From a checkpoint of a small mixture-of-experts model trained on Wikipedia.
Experts: 48 clamped SwiGLU neurons an expert, 4 picks a token.
Below are experts of layer 2 (counted from 0) of a mixture-of-experts language model. Rows are named router (the router's row for the expert), down (a neuron's output weights, with its number) and show model dimensions 128-159. Each number is 50 + 12 x the weight over its row's rms, rounded and kept within 0 to 99.
Before each expert's rows: "comes before" lists some tokens at least twice as common just after its tokens as in all text. This comes from a sample of Wikipedia text that the model never trained on. Tokens count by the router's weight.

# expert 67
comes before: " in", ".", " by", " to", " and", ","
router:37 47 60 54 52 56 64 63 80 50 64 54 35 50 59 50 55 66 50 51 55 50 50 40 42 76 44 35 55 58 59 34
down0:49 40 45 40 41 55 33 52 41 45 34 29 39 61 65 52 26 61 61 45 46 43 45 62 49 63 46 44 49 58 39 53
down1:47 43 61 55 44 70 49 67 41 44 40 50 67 51 40 51 65 65 58 57 47 62 43 46 50 27 60 50 51 60 28 49
down2:47 54 47 52 45 53 30 19 56 43 72 74 65 46 55 48 43 57 48 43 45 60 58 35 33 56 39 56 52 23 57 44
down3:52 46 23 50 39 44 55 30 58 57 40 64 55 62 55 51 48 53 74 47 44 49 30 59 39 31 60 41 44 42 56 63
down4:51 48 39 43 53 44 60 45 42 49 46 30 38 44 44 10 37 49 50 39 51 68 60 39 36 53 42 47 58 42 56 61
down5:58 32 65 41 50 35 50 62 51 46 50 38 30 48 42 67 44 70 47 77 58 35 49 47 52 50 47 40 48 46 53 80
down6:48 41 38 50 47 68 54 53 69 62 52 56 43 54 42 52 59 39 40 58 53 39 52 66 56 33 43 52 61 40 41 60
down7:63 69 63 34 67 66 46 61 70 68 55 36 49 49 62 63 47 55 43 57 56 56 66 70 59 14 76 67 24 42 69 65
down8:41 50 41 32 50 27 39 38 51 43 31 46 51 47 43 44 53 61 40 49 51 52 66 52 49 65 25 40 53 55 71 64
down9:64 39 58 59 32 68 57 56 69 49 64 52 56 64 36 52 37 32 54 51 52 44 88 46 31 35 28 36 65 38 47 44
down10:26 47 56 56 34 51 41 46 40 69 59 69 43 41 29 78 28 35 44 64 55 51 54 56 50 32 59 70 41 64 56 44
down11:29 80 47 79 59 42 60 52 54 57 53 51 36 73 26 30 73 70 48 82 48 40 67 72 55 50 48 41 57 66 64 53
down12:44 20 58 51 47 62 47 40 75 56 50 13 52 46 57 62 37 55 53 52 64 44 54 39 61 62 36 35 36 45 38 55
down13:62 52 53 46 56 31 46 49 40 43 64 55 65 69 52 46 36 59 59 64 88 52 45 58 64 58 38 59 72 68 53 47
down14:49 71 45 54 62 49 40 45 39 47 31 26 52 54 58 48 74 62 55 49 44 56 58 34 65 48 62 39 23 63 79 55
down15:52 56 53 38 50 40 53 57 50 62 40 47 87 71 51 48 64 63 54 47 66 23 43 57 54 35 41 65 46 50 62 68
down16:47 49 61 54 53 41 56 53 48 68 56 39 49 49 58 30 46 49 47 46 27 35 58 56 59 52 45 73 46 43 64 39
down17:41 31 47 44 54 58 63 39 49 40 70 31 82 51 53 63 30 65 38 64 37 51 56 46 56 39 84 49 62 57 57 54
down18:62 58 50 59 69 69 58 49 47 30 21 44 58 39 53 40 53 36 56 63 53 68 57 61 38 45 47 47 66 37 72 63
down19:46 50 68 62 53 41 49 37 52 40 56 61 49 45 39 51 54 45 61 37 60 69 65 41 53 51 64 40 54 37 66 35
down20:53 54 48 52 56 73 51 46 47 27 38 59 38 54 49 63 44 50 67 51 67 53 39 42 67 32 37 35 65 41 67 52
down21:40 67 46 46 41 60 37 65 41 60 39 52 62 73 74 44 52 52 41 37 33 37 44 54 46 79 40 37 37 38 55 43
down22:51 49 43 58 39 46 50 74 40 44 42 37 37 32 69 53 57 56 59 52 42 37 62 49 63 40 66 48 58 45 69 64
down23:49 28 56 45 37 53 64 57 42 58 45 51 54 76 48 54 43 58 50 68 52 31 44 84 41 40 70 31 79 69 38 47
down24:71 76 55 44 47 48 58 49 43 57 55 35 43 63 30 36 40 57 22 43 47 28 35 65 50 59 54 41 22 63 48 42
down25:37 39 67 49 49 30 47 56 49 44 71 51 65 30 62 61 34 49 58 43 52 46 33 59 43 67 41 53 62 35 60 32
down26:26 54 47 53 16 55 51 76 56 62 49 49 61 54 52 50 44 60 57 48 25 51 55 34 66 42 60 47 50 43 53 62
down27:59 55 48 41 56 75 43 55 54 55 49 56 68 54 37 72 63 28 76 42 51 46 41 64 67 31 52 53 49 56 54 49
down28:62 36 51 58 49 60 50 36 50 44 44 44 45 66 56 45 37 51 46 62 69 38 56 59 44 54 72 32 44 43 51 37
down29:83 47 60 57 47 28 60 52 56 47 62 37 44 45 45 51 36 50 56 61 79 47 36 34 33 67 44 65 48 57 52 29
down30:46 43 29 52 60 36 74 60 39 42 53 77 61 78 60 57 53 56 51 36 54 71 43 39 55 52 41 31 48 60 40 70
down31:61 70 51 66 55 68 47 48 22 65 44 64 54 73 45 70 47 57 66 65 44 26 43 63 40 56 45 46 64 63 46 43
down32:39 63 62 31 66 76 60 17 42 66 31 50 42 61 45 48 68 61 36 45 51 46 43 50 38 53 48 42 53 55 62 40
down33:37 53 47 52 50 61 70 74 40 51 40 58 60 42 50 57 72 74 46 56 34 37 45 58 35 41 23 56 28 47 60 44
down34:45 51 58 62 21 34 36 55 49 66 46 40 34 70 51 80 46 49 38 60 53 66 59 66 28 51 57 58 45 47 60 28
down35:50 49 45 50 46 31 48 38 56 63 61 65 50 59 45 61 62 48 64 43 59 57 54 34 57 44 43 51 55 36 44 49
down36:54 57 53 58 69 66 67 58 48 43 25 52 70 43 71 65 40 44 47 47 60 55 38 65 47 49 36 58 50 38 64 38
down37:26 48 44 42 53 64 81 49 53 38 60 65 56 52 41 24 75 64 38 67 47 42 32 38 47 41 39 49 34 42 42 48
down38:64 68 39 43 43 51 50 41 43 38 64 61 33 63 60 56 71 57 52 49 71 35 38 42 72 65 31 59 19 56 74 48
down39:69 57 39 47 41 40 49 56 59 76 37 31 44 57 30 28 42 55 49 58 54 57 52 24 48 45 50 58 44 68 58 71
down40:44 71 65 53 48 59 46 43 63 35 44 46 47 55 42 46 47 55 44 62 47 41 66 57 60 43 54 67 53 45 36 70
down41:58 71 53 60 52 43 71 44 53 49 49 52 52 45 67 57 46 74 51 49 42 54 38 60 44 57 48 51 34 41 22 56
down42:49 49 42 73 36 51 70 54 49 27 48 43 39 63 44 48 53 50 39 54 46 47 46 52 54 61 63 49 46 51 49 72
down43:74 50 37 54 49 26 43 37 47 52 31 27 52 49 47 49 59 39 75 49 47 52 67 56 54 66 44 54 37 66 52 62
down44:49 62 43 47 72 69 49 68 49 66 51 65 33 36 43 53 61 54 49 62 52 59 52 54 57 41 57 68 53 68 58 52
down45:34 24 37 39 58 50 71 69 67 43 60 37 46 47 53 45 37 56 61 43 60 74 57 21 55 63 35 62 54 61 49 40
down46:29 47 58 51 65 57 53 37 49 50 64 33 44 45 49 61 49 47 57 69 75 37 51 54 53 36 38 56 75 46 64 48
down47:56 72 61 36 68 53 38 20 44 45 74 55 58 53 52 39 53 25 40 27 58 79 43 43 68 59 63 53 57 52 42 43

# expert 7
comes before: " the", " a", " be", " his", " an", " its"
router:53 49 62 48 34 45 65 46 46 65 57 49 53 37 45 79 43 52 25 31 36 65 58 62 51 56 50 65 56 49 45 42
down0:28 41 51 54 35 45 44 40 28 46 55 54 43 47 64 50 41 40 58 60 44 56 48 45 54 23 52 56 56 41 54 53
down1:33 49 29 55 42 36 61 49 34 35 60 46 58 47 57 63 47 48 46 24 50 38 64 45 51 70 58 52 48 48 34 43
down2:54 53 52 66 42 44 55 57 56 60 33 53 32 55 60 32 50 56 40 60 67 42 67 30 48 74 34 54 58 50 49 29
down3:51 34 47 57 64 67 69 67 53 53 59 45 55 50 59 60 44 40 44 60 45 39 35 71 36 42 57 45 53 32 52 67
down4:32 57 43 32 44 42 44 47 53 40 64 58 35 68 62 44 73 17 36 53 65 46 54 51 36 36 45 54 50 48 81 39
down5:52 46 47 33 75 33 15 46 66 58 57 70 55 95 68 32 44 55 49 43 60 70 52 61 39 64 46 43 62 45 44 43
down6:54 57 59 52 27 52 47 62 80 52 50 40 33 35 74 42 42 43 48 49 57 65 52 46 52 37 60 46 46 38 45 32
down7:32 33 51 39 47 40 58 65 31 22 55 56 49 74 45 75 67 47 64 57 61 28 53 64 45 49 66 54 49 42 69 59
down8:42 44 55 48 63 47 59 36 67 30 67 37 45 65 55 30 41 49 41 46 72 53 34 54 54 48 45 69 44 43 29 40
down9:49 51 65 26 42 42 44 42 60 40 57 79 45 61 55 59 61 39 37 43 42 31 79 68 48 53 71 44 47 41 17 46
down10:38 55 55 34 59 54 36 43 50 57 52 58 61 59 41 37 37 34 41 49 48 78 52 32 67 56 36 49 55 56 46 48
down11:38 57 50 58 40 49 56 53 33 60 46 57 43 41 45 28 61 36 41 55 46 54 40 60 63 76 51 52 69 49 87 51
down12:55 35 30 68 55 57 48 48 56 23 49 42 24 66 47 58 49 53 57 57 48 37 40 27 56 65 39 36 53 30 58 61
down13:33 44 41 54 22 39 47 72 49 56 62 60 51 64 47 54 52 46 39 29 46 47 44 56 39 71 54 40 67 46 62 49
down14:54 49 53 42 39 53 38 61 41 38 51 55 54 49 50 61 35 47 40 52 41 53 72 38 41 63 51 20 64 44 55 39
down15:40 58 47 59 47 43 44 47 43 65 60 34 54 39 52 40 68 57 44 48 44 47 51 55 55 64 78 63 71 53 54 41
down16:41 60 29 42 51 62 43 38 47 28 59 52 62 39 59 43 38 50 46 52 45 49 65 39 54 51 58 73 68 52 60 53
down17:38 46 49 46 55 59 45 28 63 35 50 35 58 40 41 67 39 57 45 57 36 46 53 65 43 27 68 63 54 48 63 73
down18:71 57 55 44 42 75 45 49 45 61 63 49 76 48 53 33 51 41 29 62 52 59 42 43 58 64 50 44 53 30 60 42
down19:59 46 63 52 51 50 60 25 51 37 45 58 48 78 47 58 41 40 50 35 50 45 31 83 40 52 67 68 48 51 42 58
down20:56 55 45 53 61 42 28 64 33 57 38 46 56 51 66 56 32 57 38 59 53 38 63 84 38 40 41 55 55 27 35 60
down21:48 61 37 39 57 28 70 58 33 53 40 33 45 76 51 60 35 57 42 63 67 51 69 40 57 57 33 65 46 34 61 46
down22:42 64 33 60 42 80 56 53 67 41 40 38 71 64 46 56 47 37 51 55 56 34 51 55 40 43 50 50 34 70 41 48
down23:70 40 48 46 49 19 38 61 41 42 66 70 56 73 55 55 50 58 65 19 44 41 45 69 58 67 48 75 50 29 58 50
down24:48 56 59 51 62 38 61 67 32 51 38 53 43 49 58 43 52 41 62 41 47 51 73 49 74 47 74 57 54 52 38 38
down25:45 31 36 48 50 57 50 58 50 48 58 41 41 50 48 37 36 64 58 60 55 45 67 63 56 64 49 61 64 69 56 44
down26:39 54 59 64 71 42 52 49 46 61 59 50 47 49 45 59 38 62 55 50 45 32 38 68 47 63 41 62 57 40 66 49
down27:28 45 36 49 31 40 72 45 25 33 57 44 42 52 43 36 56 42 39 46 54 79 41 39 39 44 34 56 72 58 40 37
down28:52 44 61 40 52 34 55 37 44 45 60 58 34 67 53 49 53 50 28 72 67 53 27 68 46 33 43 48 50 41 37 29
down29:39 49 63 56 47 63 31 39 57 60 55 40 27 64 58 65 52 49 64 50 61 54 59 42 41 37 81 64 28 52 24 41
down30:67 40 58 58 45 39 48 41 72 30 43 43 28 27 55 26 36 24 51 59 53 30 67 55 62 39 48 54 58 32 64 57
down31:35 44 45 72 48 52 55 60 51 23 58 28 43 45 60 50 24 49 42 50 58 36 72 46 52 51 36 35 65 57 49 40
down32:62 68 45 53 57 75 53 57 52 49 36 44 75 47 36 35 42 55 53 48 57 36 51 32 56 32 56 48 38 52 54 57
down33:61 40 68 36 37 66 60 56 51 42 56 20 58 58 48 27 44 67 55 34 59 28 44 56 68 69 21 38 58 69 38 51
down34:38 47 58 59 41 50 53 54 51 36 68 59 41 16 40 38 68 20 30 61 49 42 28 55 36 45 33 62 61 41 49 62
down35:54 41 64 24 53 62 55 51 44 42 61 32 71 55 44 41 28 49 29 59 50 52 61 61 35 63 31 53 51 59 43 51
down36:65 43 43 50 55 48 51 45 51 38 53 41 29 39 77 66 58 62 55 57 47 43 33 50 62 39 29 34 62 37 57 56
down37:75 54 50 49 60 44 64 34 43 48 63 34 49 47 44 18 65 64 32 55 47 44 64 56 38 45 35 63 32 34 38 58
down38:39 46 58 49 32 66 70 43 52 63 61 61 50 34 38 33 66 60 26 77 68 59 28 46 43 43 60 36 50 62 49 33
down39:37 46 41 30 50 71 43 48 55 61 35 50 42 50 52 57 62 39 22 47 37 53 66 44 44 47 58 35 59 59 53 44
down40:51 59 53 57 46 50 53 30 37 61 51 36 62 45 54 67 44 88 53 34 66 49 52 44 60 38 33 35 32 38 51 51
down41:29 62 59 51 51 37 50 69 70 44 57 47 56 54 47 30 35 59 26 58 56 54 69 54 38 46 67 53 34 36 70 75
down42:56 67 48 66 36 50 32 40 52 43 42 52 56 55 47 39 24 70 51 27 45 49 51 43 45 60 45 72 68 33 67 49
down43:45 44 60 50 31 62 60 52 56 41 46 71 48 62 63 55 55 50 73 49 69 43 45 52 41 45 62 52 40 63 55 51
down44:41 35 49 35 67 35 53 64 43 44 61 51 54 60 51 49 49 37 56 26 33 83 46 49 55 39 47 57 69 45 55 55
down45:43 35 52 66 37 68 66 63 50 46 60 57 58 54 54 50 67 47 46 72 26 51 57 38 44 28 59 40 52 41 63 45
down46:38 47 68 51 54 45 47 36 49 48 61 71 63 41 31 46 50 50 59 83 59 53 42 38 26 33 58 66 41 46 63 55
down47:56 47 57 41 69 55 55 76 60 39 63 58 55 53 46 44 39 28 35 42 51 36 45 39 49 33 46 52 46 26 73 66

# expert 59
comes before: " the", " a", " his", " an", " their", " its"
router:64 48 63 37 40 66 56 55 74 50 51 63 48 47 47 94 51 56 53 51 30 69 45 56 51 50 61 43 81 50 45 41
down0:57 78 52 40 62 41 38 66 70 41 71 54 45 54 52 64 64 58 52 52 42 46 28 32 47 30 55 56 52 64 38 48
down1:62 58 48 36 46 50 28 62 65 43 42 56 31 41 42 48 31 57 57 40 48 65 46 26 71 63 31 68 60 48 57 53
down2:52 76 36 44 48 66 34 31 72 46 67 59 32 47 56 36 44 56 54 51 54 39 58 33 68 43 37 42 38 64 66 64
down3:57 60 57 29 50 35 30 68 37 69 60 52 42 69 59 50 49 29 63 57 40 43 51 54 60 50 33 49 58 45 34 64
down4:69 59 68 64 56 48 48 39 57 85 40 46 63 61 59 36 55 56 68 52 69 47 39 42 72 46 72 45 39 57 35 58
down5:73 49 42 75 48 34 46 50 60 44 32 49 42 48 47 43 40 64 28 38 34 40 66 63 52 47 41 47 32 55 58 54
down6:31 47 39 59 52 33 54 63 37 33 42 73 26 61 43 63 58 48 60 55 45 50 59 45 67 39 37 44 58 46 73 28
down7:74 59 43 56 27 55 41 58 23 48 54 78 49 46 46 41 61 32 34 76 64 54 60 75 48 57 44 46 62 46 26 75
down8:58 61 61 48 43 69 33 35 61 44 61 62 45 72 43 54 61 58 50 56 24 43 62 60 67 46 50 52 72 36 29 53
down9:64 60 65 52 40 77 67 66 59 65 47 46 47 67 56 45 47 43 51 40 50 58 50 53 46 80 28 49 51 58 56 61
down10:41 36 48 50 62 31 34 52 61 65 47 70 47 62 45 37 53 59 47 43 59 49 39 52 40 51 52 70 39 66 52 53
down11:43 54 61 76 57 71 46 54 53 54 27 61 47 53 51 54 50 45 57 29 36 46 48 38 45 26 35 66 39 44 42 64
down12:35 60 58 46 72 52 53 35 40 38 55 14 49 50 32 47 55 54 50 40 64 57 61 46 91 59 57 37 61 70 57 53
down13:52 49 57 52 56 48 65 46 49 36 53 66 51 60 51 33 40 44 42 60 42 65 45 28 53 43 44 68 56 58 48 45
down14:30 66 37 28 31 56 35 56 27 67 68 58 69 49 56 65 60 53 22 35 63 66 51 80 46 64 50 37 36 52 24 51
down15:61 42 57 53 19 43 66 37 58 42 71 33 45 66 47 70 46 67 18 76 43 40 33 49 43 60 37 42 51 55 55 49
down16:62 45 47 35 43 57 32 51 42 61 41 45 35 44 42 34 18 43 28 59 45 31 37 68 45 43 21 61 23 45 63 23
down17:67 22 44 28 55 62 67 43 47 63 65 52 60 38 41 22 33 75 45 38 60 52 42 59 40 42 56 64 51 51 47 62
down18:51 67 39 34 64 50 23 41 45 63 49 21 40 60 56 56 72 27 38 57 41 47 27 61 49 65 51 55 48 44 41 52
down19:23 47 29 28 45 36 41 47 49 41 66 41 29 53 57 64 58 40 84 50 44 66 35 42 80 43 53 35 51 39 46 47
down20:37 46 40 56 44 51 52 51 55 59 47 44 58 55 49 49 32 38 18 44 43 49 42 65 52 39 50 66 59 58 57 32
down21:52 55 54 47 64 58 56 36 53 34 34 33 52 66 52 65 76 78 41 40 70 51 35 46 57 54 62 46 52 59 39 50
down22:50 50 47 24 73 56 63 40 40 36 45 40 41 51 55 56 64 68 30 38 49 51 33 53 56 41 40 51 46 34 40 59
down23:53 42 51 34 49 50 39 46 55 38 76 58 50 43 61 53 59 30 44 65 38 59 25 37 42 59 58 64 66 24 46 47
down24:61 18 42 48 35 66 66 49 62 31 45 68 47 46 58 53 44 26 55 45 39 50 43 31 45 37 45 29 50 57 42 43
down25:61 52 49 64 37 38 45 63 65 73 41 74 29 40 36 36 52 41 48 49 27 26 58 45 53 45 40 49 54 52 65 69
down26:30 47 48 37 34 68 63 72 47 64 51 47 53 52 55 39 70 54 79 33 55 56 39 43 58 36 64 46 31 40 61 62
down27:67 42 27 48 65 47 39 16 56 56 34 43 54 64 47 81 44 41 63 35 64 48 43 39 68 65 54 57 37 32 43 43
down28:57 46 50 33 64 64 41 59 39 66 68 27 40 54 36 51 41 52 58 51 60 64 56 36 53 77 55 39 29 49 62 49
down29:43 63 24 63 65 48 45 44 66 44 42 40 69 43 52 51 40 48 32 57 37 48 54 46 56 58 70 48 54 44 50 36
down30:56 64 59 46 65 24 40 59 56 76 30 33 49 65 52 39 46 48 38 48 76 54 56 49 81 49 40 51 48 42 24 77
down31:51 41 67 52 34 52 44 44 57 62 61 51 75 48 64 45 57 41 29 41 70 47 70 60 44 37 67 31 47 33 62 40
down32:50 44 58 71 52 49 38 72 35 44 52 47 40 60 70 56 67 59 63 43 54 62 34 57 63 41 52 69 73 53 52 40
down33:66 59 39 42 47 22 57 56 62 44 50 50 53 52 36 52 76 61 78 49 61 25 51 54 38 50 57 56 44 69 66 48
down34:37 55 51 51 22 47 55 38 37 48 43 73 75 56 55 70 47 56 58 50 44 34 50 49 41 54 54 36 79 49 54 51
down35:44 33 41 78 50 63 58 39 41 44 40 54 61 44 41 39 44 36 31 57 68 44 49 53 35 53 39 72 60 63 52 45
down36:49 52 51 49 81 30 41 60 50 40 46 41 60 60 55 56 27 45 62 57 43 59 50 50 44 53 36 48 44 49 45 66
down37:37 52 64 40 51 48 59 58 57 41 59 46 74 46 51 80 67 62 67 49 53 36 60 42 62 24 49 32 61 48 71 55
down38:42 25 40 64 50 32 74 56 43 48 43 35 51 56 30 57 47 54 61 45 56 48 45 48 47 66 42 45 66 31 15 30
down39:30 58 39 50 58 48 42 36 56 56 46 42 46 63 50 56 43 32 56 36 57 67 27 54 79 51 42 59 46 27 62 45
down40:32 59 32 41 73 60 59 52 45 47 59 28 30 39 43 32 70 43 56 53 33 74 57 65 72 43 55 42 64 74 51 53
down41:44 49 45 28 49 40 74 49 35 52 52 54 54 55 47 41 44 65 49 43 33 48 36 54 29 57 40 43 53 45 50 49
down42:83 88 57 56 42 63 58 44 59 79 45 56 56 41 60 32 67 59 44 32 58 33 51 39 24 60 52 49 47 60 57 52
down43:45 54 29 44 46 53 42 51 60 58 38 33 39 62 75 42 38 61 29 54 50 59 65 22 63 40 50 49 64 47 75 43
down44:47 45 50 49 46 59 38 51 30 51 72 54 49 59 62 47 39 47 48 69 53 59 42 72 40 26 64 61 63 48 42 32
down45:53 48 41 58 54 39 41 64 58 47 26 72 28 49 36 27 56 26 46 38 50 40 45 53 36 33 57 68 48 59 51 52
down46:69 43 46 51 52 52 42 58 74 28 61 30 43 55 71 49 47 44 65 51 48 60 35 28 58 76 50 32 47 53 46 48
down47:52 60 35 49 51 46 21 47 54 58 41 53 58 54 49 57 52 51 64 63 38 44 57 48 62 40 58 53 66 50 32 23

# expert 2
comes before: " the", " a", " his", " their", " an", " this"
router:59 43 47 39 53 47 50 62 64 59 48 68 53 57 39 64 62 61 42 40 35 60 47 48 40 44 47 51 72 51 65 40
down0:58 44 67 34 62 49 28 65 48 35 43 51 24 57 34 55 61 37 48 47 58 52 39 53 34 53 61 46 42 30 57 69
down1:46 60 34 19 32 40 27 62 42 42 30 57 50 61 43 23 56 51 53 72 70 51 32 56 61 34 42 68 47 53 50 48
down2:68 51 47 61 46 50 58 55 36 51 45 59 59 46 36 45 44 52 53 58 39 37 53 38 60 50 39 64 44 49 57 22
down3:72 61 42 60 59 29 56 44 60 53 52 49 52 44 33 68 76 57 44 46 40 42 51 37 80 50 52 54 61 41 33 67
down4:52 52 58 48 51 64 43 52 65 69 45 56 44 34 48 13 50 44 40 52 49 62 56 53 39 46 55 58 53 44 38 66
down5:59 62 24 48 68 45 48 48 56 34 34 40 61 50 53 47 54 61 68 72 37 25 61 35 55 50 53 63 39 75 39 71
down6:51 62 39 66 50 62 65 66 55 38 44 40 52 34 27 39 51 60 28 62 47 61 62 54 37 64 48 28 58 62 67 33
down7:22 19 40 40 62 48 69 54 43 52 61 58 38 48 45 50 71 43 47 40 49 41 35 57 38 70 42 48 61 25 29 57
down8:51 46 42 19 39 29 58 57 63 44 41 36 41 25 73 41 51 51 50 52 32 39 38 50 77 31 38 49 57 66 52 46
down9:62 28 37 61 50 44 35 58 71 61 47 57 48 36 30 23 51 57 50 47 55 60 64 39 62 35 33 46 41 66 32 63
down10:43 44 49 59 67 53 59 43 57 65 37 71 42 72 41 58 46 53 44 32 61 46 54 64 59 56 33 58 69 41 63 28
down11:30 24 49 53 37 55 62 51 38 69 44 56 52 36 53 52 55 58 46 45 55 41 74 52 38 49 68 50 41 62 73 50
down12:65 32 42 68 57 52 36 64 51 43 53 23 28 74 40 51 39 45 63 42 55 45 31 31 70 65 53 48 49 47 65 51
down13:57 33 59 53 51 60 64 85 55 32 59 49 41 63 56 44 46 56 54 69 38 30 63 31 53 36 68 59 38 59 49 37
down14:44 41 33 59 38 33 39 42 47 51 65 33 54 34 63 46 62 22 48 64 58 40 40 50 37 34 67 46 48 45 52 33
down15:27 49 52 59 57 44 57 58 43 59 52 49 28 35 50 53 68 76 63 36 33 50 65 60 41 54 66 55 49 45 66 50
down16:59 35 16 49 37 56 57 46 42 44 61 48 63 58 20 49 40 33 40 62 49 47 43 48 52 42 29 59 70 26 75 55
down17:64 39 54 40 38 37 30 43 35 68 46 57 43 60 30 49 49 29 61 60 53 59 73 59 48 63 24 58 52 65 40 53
down18:45 52 32 44 44 61 33 41 51 45 46 34 25 53 40 53 36 59 36 50 45 50 49 57 48 35 61 52 59 41 40 40
down19:46 62 40 63 58 37 83 39 35 14 52 62 41 71 47 44 66 38 68 65 58 60 61 40 55 21 43 49 36 41 59 40
down20:75 62 42 49 51 76 45 55 49 59 78 39 48 53 65 39 48 54 56 37 48 58 29 70 30 45 35 51 44 37 55 58
down21:46 55 35 44 54 53 76 42 50 51 57 34 50 56 53 79 33 50 46 52 19 59 53 33 53 53 34 35 56 66 67 55
down22:52 48 47 38 44 42 56 51 51 51 55 33 57 31 60 51 47 35 65 69 52 68 58 54 43 42 63 44 37 51 23 62
down23:61 57 60 50 63 34 39 40 31 57 52 48 55 52 50 61 52 44 30 66 60 51 48 26 31 43 58 53 53 50 51 61
down24:55 56 69 44 50 66 73 44 39 43 71 55 42 57 52 51 49 69 65 45 51 31 40 59 62 52 51 39 56 43 50 51
down25:51 52 50 53 71 40 55 43 46 58 49 65 33 55 41 55 81 35 54 35 70 28 49 37 53 49 43 44 43 46 48 30
down26:50 66 64 38 54 46 70 44 71 63 38 38 57 62 77 53 47 45 53 49 60 38 65 50 41 50 43 38 58 43 46 50
down27:79 80 59 52 46 56 61 32 39 53 53 44 52 60 47 51 53 52 58 32 45 57 49 33 66 72 61 52 34 58 62 61
down28:53 59 50 47 32 52 65 65 52 38 47 65 45 46 50 53 41 43 60 43 52 38 63 31 37 43 66 58 57 68 57 73
down29:46 64 51 55 47 48 73 41 48 71 56 54 39 57 44 47 67 45 62 50 57 56 63 55 51 46 37 49 28 71 35 68
down30:54 39 50 48 44 50 34 42 71 49 36 51 55 55 28 40 57 49 55 55 45 41 56 56 36 51 49 49 56 38 35 39
down31:45 48 52 69 61 31 70 52 69 50 54 40 52 60 42 41 41 65 36 64 50 69 61 30 41 39 45 26 56 49 56 80
down32:45 58 39 71 57 32 46 39 59 34 26 59 46 46 45 35 45 56 36 49 32 46 68 52 61 48 71 49 41 64 30 44
down33:45 51 52 62 51 50 50 44 48 58 67 70 58 40 75 43 46 77 49 18 56 61 64 43 39 51 24 43 56 41 48 60
down34:66 13 49 46 46 60 64 43 58 38 48 63 53 40 41 40 21 50 63 22 72 33 48 39 51 50 47 64 60 36 38 37
down35:57 61 47 53 48 56 47 65 38 65 52 84 44 73 50 59 76 42 58 79 41 44 54 38 55 52 47 72 30 50 35 86
down36:67 47 48 52 53 45 46 59 39 55 38 72 47 46 36 49 61 26 52 41 52 54 53 27 39 37 66 56 48 40 24 66
down37:52 53 47 34 42 61 55 61 24 47 61 32 48 46 60 55 52 53 25 53 51 58 47 38 42 49 60 50 51 57 62 39
down38:63 42 59 44 63 31 49 63 51 59 47 45 40 41 66 35 68 45 53 47 55 57 50 65 68 45 57 57 67 45 42 54
down39:35 30 40 55 43 27 69 32 77 62 53 38 43 43 55 79 63 34 22 47 53 55 32 54 52 36 61 42 55 43 51 34
down40:62 46 29 52 62 41 58 58 68 54 47 28 53 70 58 44 62 42 72 49 49 60 42 26 72 64 59 39 61 48 66 64
down41:51 44 70 49 58 50 64 42 49 52 44 56 50 50 34 67 86 57 55 48 56 52 45 55 35 28 57 72 37 59 73 52
down42:49 34 46 42 43 58 50 21 41 60 45 32 38 58 58 52 73 19 35 46 76 62 50 52 63 39 71 44 40 58 71 67
down43:43 45 58 32 62 51 35 56 42 54 57 36 44 28 49 43 48 68 47 37 88 64 44 54 76 60 38 39 41 31 70 55
down44:47 47 58 58 50 58 57 44 39 50 59 40 46 72 35 67 64 45 58 51 72 59 20 68 42 61 55 44 79 49 54 46
down45:45 48 60 37 46 48 67 59 37 63 45 42 39 33 46 49 46 56 28 35 56 44 43 55 49 51 42 65 32 63 50 21
down46:58 67 51 41 57 55 47 50 28 48 34 70 44 46 61 49 36 31 59 47 36 62 41 55 55 29 54 50 59 57 32 64
down47:51 53 64 63 62 49 34 54 60 44 47 77 39 56 32 24 40 44 50 40 37 27 61 46 43 53 68 43 67 52 67 64